{
  "d_model": 224,
  "experts_per_token": 1,
  "router_noise": 0.3,
  "init_std_router": 0.0206,
  "vocab_size": 32000,
  "batch_tokens": 65536,
  "dataset": "wikipedia_en"
}
Below are experts of layer 6 (counted from 0) of a mixture-of-experts language model. Rows are named router (the router's row for the expert), gate (a neuron's input weights, with its number), up (a neuron's input weights, with its number) and show model dimensions 0-223. Each number is 128 + 24 x the weight over its row's rms, rounded and kept within 0 to 255. Numbers have three digits each.
After each expert's rows: "mostly gets" lists some tokens that are sent to it at least half of the time. This comes from a sample of Wikipedia text that the model never trained on.

# expert 10
router:113156115151115105100117103117191125132084174109154114153158122121150083098176135124139105158090108115154107146155130177122127162121178139130132100128120132140151115119109104150138112122183117089107145114167119132137119120132141157152136121107135098139115176143079139088178125121115158144124141124164108163148168089112110131145113164132127161143178106099143137171095150112097112070096129125129121086125108118119127163148162151126118149103140135135081137171130136132187104106101098103164139126118143132134118097115143123112133132153132145152124131135113088153134158098133119163142126097143117162101133127115149160152094108147167131098117129174137095105102101139175121158127
gate1:124203108142119128123112146122165132133117131134175155128120124109138136137156107124156146155149118142127129110142140097147114138125142182144121116130134135171116088171156104101090126141138108112140130152128141144136138120164073107114150088116103119119155139124149130119104178076160144119153124144079139101170128131125151140115107117115127143070109098118168116180121125143133135128134135095097109160115136167165123136148154121070116130152158094100133145165125169179153177138125156109145119133068138145104144125091133108118096135133143154114134147133118098141121153125125100073124147134130111132148095120080175120155116134160165139138163109119147095121162166129132171135069
up1:143107124101134147094129127161126149140135135109151142104157139153118135094153146112110129094082133143069107154149088146138165145165104124161119146094154077175104127141142116108121099143120160165134139185110154123126112124123125086100143148146129127096114175112124118123144134164099116123173135083120129126138107128116096110122128105197136204106168108135088159128130132104131134108170081104159128180125147083128134160095120124121131148075155127121133148117106118087132106123119111107127090145152093126136137150156101134160120135154148152143134073170120129122125121158139127106144151124142135128134161073114105108127125088109122126172096121122141120138102098094157109112128
gate2:122175218162144157138105154141166158150158132125125141105139125124121121119143131097123171100096114177155125140134156168124177146109135151134134142145137135117083163101143141120164172120094162105139145111160139147068111174108112114139118157146130145102128120075136143112106143160126077150135094108157160103117115126127114178144099133105161124052132109088115140133132175116115152100119115163124128156133103146120102124126135120160150143150149159118110116112149146112138120151126135128136162143111133127116117127180079150102133149143163105129114159138138138102166120129091141165113117090121140128127100125130083119133107157134153154091129118092117167147150149133164130142115
up2:153060139135121126172165133106103151134113119125117101182135108121138124127156118131133122118138101137115097119173135106143145146115110118127103096125144147131103115146112071149125091133143125111157190097195091134127107125148131141136148157171138148127140141149115136073162142135147128110146115104106134146133120105110122155108130126127119158246139118138161129129123104120072145091104119172129096154123106148130074133155125143156151124119131139115155122100139124155142164117150096133133166131123100093152110123172109129126129113102139108127127109092129166119104087135119146139159164110142156129122152143106091145119089141165086149091128146118102099155155119105129163144116
mostly gets: " his", " the", " The", " their", " this", "The"

# expert 5
router:133093136101149154081147110133126105142131120121134101107159131102130106128127090161115106139108130130131116125128125133117133113128154105105088183119107092071139157154113152125163115163164172139112115112118137132118097143167102157108145121160091152087141129141134107129142090162123111087142156151136137145133164119139132115150120121171160111113101140089108144088133086113104141158139106116140164132146077142137119125157164126166107132175080088131106114136183164168131115127161104090177103114168115123133172080140162142140078145115114143097119063141126129088154135115125165139149112145139161125088156137136116125106126106087121131090134120105147149130130109117104111148097
gate2:136126175137127137094110140115123174123134130093147098123148102128155122119103097191147157098108103129125150124089114133139148115163157111132123092141136124090140118146079131156084131114131126138121096126084121098184166122116091145108101148143133141179164112131142130045158096149122122112118126143134161143114119090112118096152131124071111179115077145089140117145179102134134142133172110148111136086096083134163123147135122102152129125117096095107138147123144152175153137148142102134144094142128157097116151134138128112154139159124134112119123098120134127090158130094109147167076105104126138148111113128106129113162130118115124165071117106141154177124138139128110117134137
up2:148155105170081141121162107165133131102138116165111147139187134144134120085140175113130080145137170133111118156152096107130129156139133173146125118087171144125103114125120147099125126130104074136127162141161116091118146106124156129140121107084148086116127140074107125197136123131141153143146144080133122134159130137125092121110122153159157123221149080180123137129132184108144107097098159141158134148147140153110156131093118107152106099129147150124133109117097123105126121148103128121121158158161122122143110153119149134103162136131131095108135109173131133132138116143086112140123122152106075108157104127142130121150154142137120121167095123152162111149097105129131123126145
gate3:122137100180095143134101128140132133123121140119134148136155096136084106146162090162169127139105135158098124156080112158087132145115157111146181131146130124102122093136123110126131135133181128141107134115122132104148101102100174160126114134158121101118118140156156118115118150155095149106109147111105147145140159146141138154119162106114133093126132150138097138139159118062144123138135115110115132148134087123126183153156181137160087120125144145107168090103126174100139073144148080152134113142077103138126162112153104159112113153144103143089133122144141118134125160126144140140123086090086151128117152127158076080123148141108114076106150108161142132141140150156080110139119
up3:125115179143105128179090103119109140125128157124133105115081131161193154132135137159143128114125142154156151081118141122138128106151104144073106103116081151149077124089125118104148096132140131137131135113110134150103078079121127163123125123099111167145132139154154138113152151152100121137103137093101109123148150106094123154122145115114136163158237080154147127109117124129143146151129145160134136102121128153109133162171105133136185102116110138152140143091103116128131130086124104105130166115132113133125120128097167148160087096168155137106152141097111152134096133131161128106164109156143139148136112168127126133124140135136140106152137115114146122069114150113137110154141
mostly gets: "Love", " Love", " You", "Mo", " Lo", "qui"

# expert 13
router:084103118112129106147113175153169102119127148143156118155098126139130124150135118138141123147135131121098146086136162091119131165145096113107134094128121135166163151138107125138193086178110110122140108155124105127141141135132140175103151148111105159135139113140161118127142175086138119098117149152128123125112143149126091143133115147104142115126140134087100123116098118175075079154124126142116115083144150122147138130155121114134149125126140127185097092142086105087132091114126165152187104101078137116139176100128161139112159094139142135070148180139130117109123152132139116121139104121101134124082113138111143125160100121148119163142141144114088109140122147191078121114134
gate2:107134149127084130139150134094110086131135112162099158159107134147122161129096131139122181129138125081118138114096125145141143123134097113078121077158112196170153115140132145147112124139161129115114141145087133142113089124135122156102143112134080147097130114157150115098093140113140136111127154122143130137144080090137113125142161138143125114129132155096154150126109142140127090148096108161084181153155139156136126189119113106159151135158154125123155119117099096092132166137110059126126163090173161160101130103137167132104133112162144147096100139153103131152135125130115160110109142137161157134165123150122144174126134127171155121122153122173119116149175124139089131152138
up2:090150165147090124078156145101108105125172132125115109127125130128111098149113124109111110154103128094137133122123164088121115131115110077144152079092123117102167072125130117121111117144134096112115163131117118100132125142141094083167125143100157117166108134164108132103087099145114128147133124169122138114140138127148143099203169129153098119238125144171135147117114113121187095120153156119126134181117125116142104112132093095135130151180115103149124159172172135131118110142094134177132129184108126116162117134119159106113145106110108124140130134144132124147151150140111137134118158158149144137139141106116126137106138115148133119092133133108129138102111140125121101085144
gate3:106106114234146110132130145141177137111153145076124161153141140191115153123151144127122143160126176142145097082126120137114107158110120125147132110162092150132111102141150096103157091109137132125145123144094119129110105146114130100115126134132133115135092095151134101142121168110151128137110149112106147158121087156091133140113119130096153105154193143100160126077094111146114105142075126111116141120145112099172103123158144086099146106132121127154106081123138089089125171108103139153141137116128092074145137130157104110120137135122110103130138130128068105105136129130116115147115101187135143095112121132133114147117160155106131145110136138142147159135139086147142144117100
up3:077117151108090131138137121122123129141093086122095122133087108084109080159115134111140142112118124142139121110101148124131108104123144175132144170114136180169149134127087092140138114100105130124154125117151120121135116139157105080146095163137109159114135177114107118119183092102140139095123122143150149179122166118144113098120137134171119136125211104152143161095140140171163139093154147134112149128127120113099150094131135159127092111127158109083149080165160120165165107103110147111141123117136143103146124136105142136130129143126148130119178119137133154102093119091121127126136103141153109118173115132156161110128107153115149134146106119088158081171122125105100164097142
mostly gets: " was", " been", " has", " became", " had", " were"

# expert 7
router:153122159119150097156110139087122129140150113122152111157143177176134130144116084093120150124101148112153172147156126121097138130159140113118084095168082126104145123112128129133150152117127118068076132130100106098159093141130122113163147107129121121122089109128116145144100135139157112149148132110133107112085122144168104125165176123063088136109129087122121130100151132131105163140086159125115136097134101134134123096135136114135125115136143132151127182115134136114140137156081140133112139103117109120117104140121133155089101122093166149076116141120111106161096142125160133156114181140158113120153140109141055129163109111170111106130147133138119088114154157126157157094075
gate2:133118217131094159133114073134087169158155124109157143155128108122134170133162129096147154130118112129094093173122137148133097113114107164124138150180114091163146133162107131155124150094125151109110094116130126118139105142135089104132100165139100110119077133105087180126171113119163126095095101099119121137115156085152145100133150136086105098134124105093147166137149150112104135106131163117140103122160128077153141097140138112118140144124082144160098145131171138127128114118099099114120158125123112123131124105167116112145141135145150174121173129129118124134092112129157152159142168152148120149130152142159155101119145132128098111142128127137136160166126113098097163139098
up2:138115203109124124138110112138129131141121136135118067169106117156116114128153166149078097127144145126138122148135133193167176168158116137095134128107141133136136074105129112114150111152111120062170139155134189102134136111142127179088125107093090136158135089121153107128117116121162132159152125143155133130160141168117149128139116089126137144201099122126120137141139142102126134125126120118107125131111126082108154152103115121131146142094121101110101110141138134136129143129158160106130096123116127161161144139150139105110127153124153121072103166155133148127159101123136125056137069124092105155132124081136123157137128137156140127164115148130130125099152136169135101142149
gate3:158158147198139119173132155149161132112127166093140131096121130136145107102129135098108145125080123076138108137117134145097101182151119120116095159158130143153108110134128114091116117094150162089163091091122114173162133157080120137134104150120142119179122130115110146115079139113113123114105095104144108126128107149141163127150164125127115131105099161108148124131095133107088147133126119143178096079162154147101150115125120137095143147132127091160127151148159141176158114153163102131110118132124162106167136185106128157085111112137123118132095084105126104156120145125164127170109118146123113094122108126119124165106119134183126135116139108135108116134100153171131118129168
up3:176130080140149182150113111152146136118135111157121090132131145151126117133145111185090137140128125124120105136141111093124154094137146154120150086134132132125146160128165093133146132140115090122108159160112117123134133106150155145159138091154122136082164107119121126129176110143172175107191124144166127107110119104127096152108106130117093104112223105130129155139137122111121140145123134135098142153100129102125112164104142076137084095099114187119142100109126093103098135102119158130142120131098108172108117136094133121143138166137124088119132141093104128129178158177101102126153137130112138170139170116106142128139123155076150113130125164117151133136138113159125111112125
mostly gets: " species", " Genus", "idae", " Website", "ensis", "hylum"

# expert 6
router:094116095148108139127128158128134099119147153120113132117128122123100092107160118156122165162098130068116097162123126121152107134137135161109127131166153086141148112175109152115147079124120096119145099120108107116114123146110135127172144117127118072126126118122124173107117141139115188145153119060150125100173173138143121103124110118068134147130169132134100101099083150130163111125089149144102126155147151157099113101157134114136134126133132187106119135126112159154131150164120169123140122143157127077134146138125165132149125131146145093115162107102149146172064134121158092086145158119088147143091128126104133095173122105123123133135137144101104118149147112142127086153141
gate5:107139177153114247193165122113108098105098091106155113139132116135161174163102108117107144131128136175118109136136132144117145134139116125111111159177151099118096087162149137126110108103131153109120124146123096147150141104147138141139118139105143107135085097127122132146134136125145137183157156103113134124128124120147121098103141136093161158098159144115132151130097081136110110075144122118089148151113148170153122130118153140095159123134142164128119144109103152130144105146119116096129122123113145110087148125125131190133115118107149151094145132145130128132140136109134106147082157081139143156094149102100079102081097151161116124119155103136110117154140114129107147125132
up5:115182147130111161127123107123143132113106131122134132131124106116193089151110113110115104113142106130095152113177146116167132130135108137128138166125114144126071102125148121142149110146115152108154101151102123089147146084158166139085159136128108127091103128148169099143141117114145119137112101141162167166083112133151103148089129108169139094117137145186168160152161083149144083083166111142112135122105118121118132144113104155070142170129145166073115131175132144120167117133155149134145091085106121123135118138098119130101111122130144124156142156149152131154149133130071142164130155155160146156138069137110110128137144145139097145097127112151124119141142123115120110121162
gate6:179117148182155123200127134097120148112118141116082136110123140138133144103126138133092193129149114085143072140105104103144101122104145106125102153137128111144120111151147114151156097136111117131101090116126109115156104155137163119118105147115081106104113132111088164123143138177151166080132101086112114107142192106092109115139163146104134147166136146100074126129130152136130178130170127133097121116125142143177121110165149093115087103126136108075109125128100112082106131151118159119141137130085127118112109155133160132119150133124160161108154129104100139166143109130140127128140110089126135104118136074142111152183103121130135136108156131128147108139126137109100133109140
up6:121136105109129132128102105104143095142116134139136155116118098120131102113084167172136138101119065111141172160155107160157089147132110098094141177155173203126123148107083164121095119117110144134142100161128124160146114141141132122121143154108121127154082120119132131070123169123135131087137110137126149140129132071141127120133105152159148146137107158125235104147150136119144176139121171127098114139076127099120149133087093120115163114167118121142112131149098094140137132132153098134146098092089155137099123124110138113109101129145106127137135113145127116131136153132133141127100085122108126136147122129108139110106138082109131106114103099132138149136134156121116153092174
mostly gets: " (18", " million", "′", " 50", " 33", " 36"

# expert 0
router:103094120104113125098149139141153117152143147133108115135127164121115156101104141119096105130154125148160128114161110153099148116131141110125159090093114087144165133112133104126096120078154104143115131140124153150146160123118135171123114078122132118141128149128099105103133128134136136130100096117182124180125119121067103130148132196129187115099126104173104107098090136120103103126132112149103080109144097122127095157137171160140133147153156109137121148159132108122153138167073129137165136164086153150082156138141177138137129106068159144094144134152118130183089184134122118104136115125130100137127110160134124149191145155108126156113122118110148124114113117146128131136132
gate4:134120144118211127133109121162112179128127113116139117115115150103138115082158146151182134167158152118126110078137113118137143150169097115113141134104138131150153117111106159130128117131138085142171073109105135115133123113121120133153113151077111082110131107156110131129148093102167120129094099115116140126090099116132169138082126128144149118122155155149143067120101129106129129118085111130132152113096151099124158132140094129115165139101129133154111163168151114137100130158144076125106157143099140117152136078167151111135146120109117121119112102138131163109128158122150148122118116142122185149150135162057107150117109136144106158089126159135152101136087180111109137147139
up4:130117144163127144121133148141139076130119127107132137137144103117102105144109111104087109127092122133134152154096145103146107070128143160134108172157167118082141098139153108132116157118128172175091148126144105139134132139164141115109153113153089161107128103103166146133111128147126147127129167134152098104148139124144092121140121120137093136139148200080129125124137124110104138138133144122116104166167093181117151129147122162134113136139125147132090119098136110120170110071127148117129073139176125125115163146108153095138110139153143093182175138180187115089119142107095132118161138118138100130108099079129107132103137110088130135107128129120103143163133095149168154124105
gate5:133162127170121217121111169124147110093133132130139127119181120121100101116147171124152127135164178123139143076175152145136141146133095157177092122149082114109135155108116135094129097137124101126134125140135131137136126148143122140147140181114120129113141142131079104114141124166083134107123161127096164122131108141114103134104162145141140071149133150077119169128116111167135123076110129110115166135170147139141078119149079166157086101155090122106150133119104110153108135099125130122203098143105138118092105146133146159100153155149102109155145100097106119120129142117117130138150137110123172132157119134123140104143128087148103124124110148140121124135148143112129137127106
up5:175142110139131048122132104104118104134095108113176143126120113146116093072135149101169120130148127132130135116143115141147123136116092122162139165109122114129142110125121160104123173070149125107117142106095134098140114127161136120180113102126142129098133128140100096155111113179143108121125147084107148119160115109122109129090124132164133101107154136242144139124110087112137133111113113137122152129140101150156100133153125191157115113119128134095129133112138107135096114136100143090143110101109124152090112110102109129117121147119158130169078113099117181098103140110106151097134141115132157150186160141155126137167109145155104142151146120153126140117135135119116112098108
mostly gets: " during", " through", " During", " after", " to", " throughout"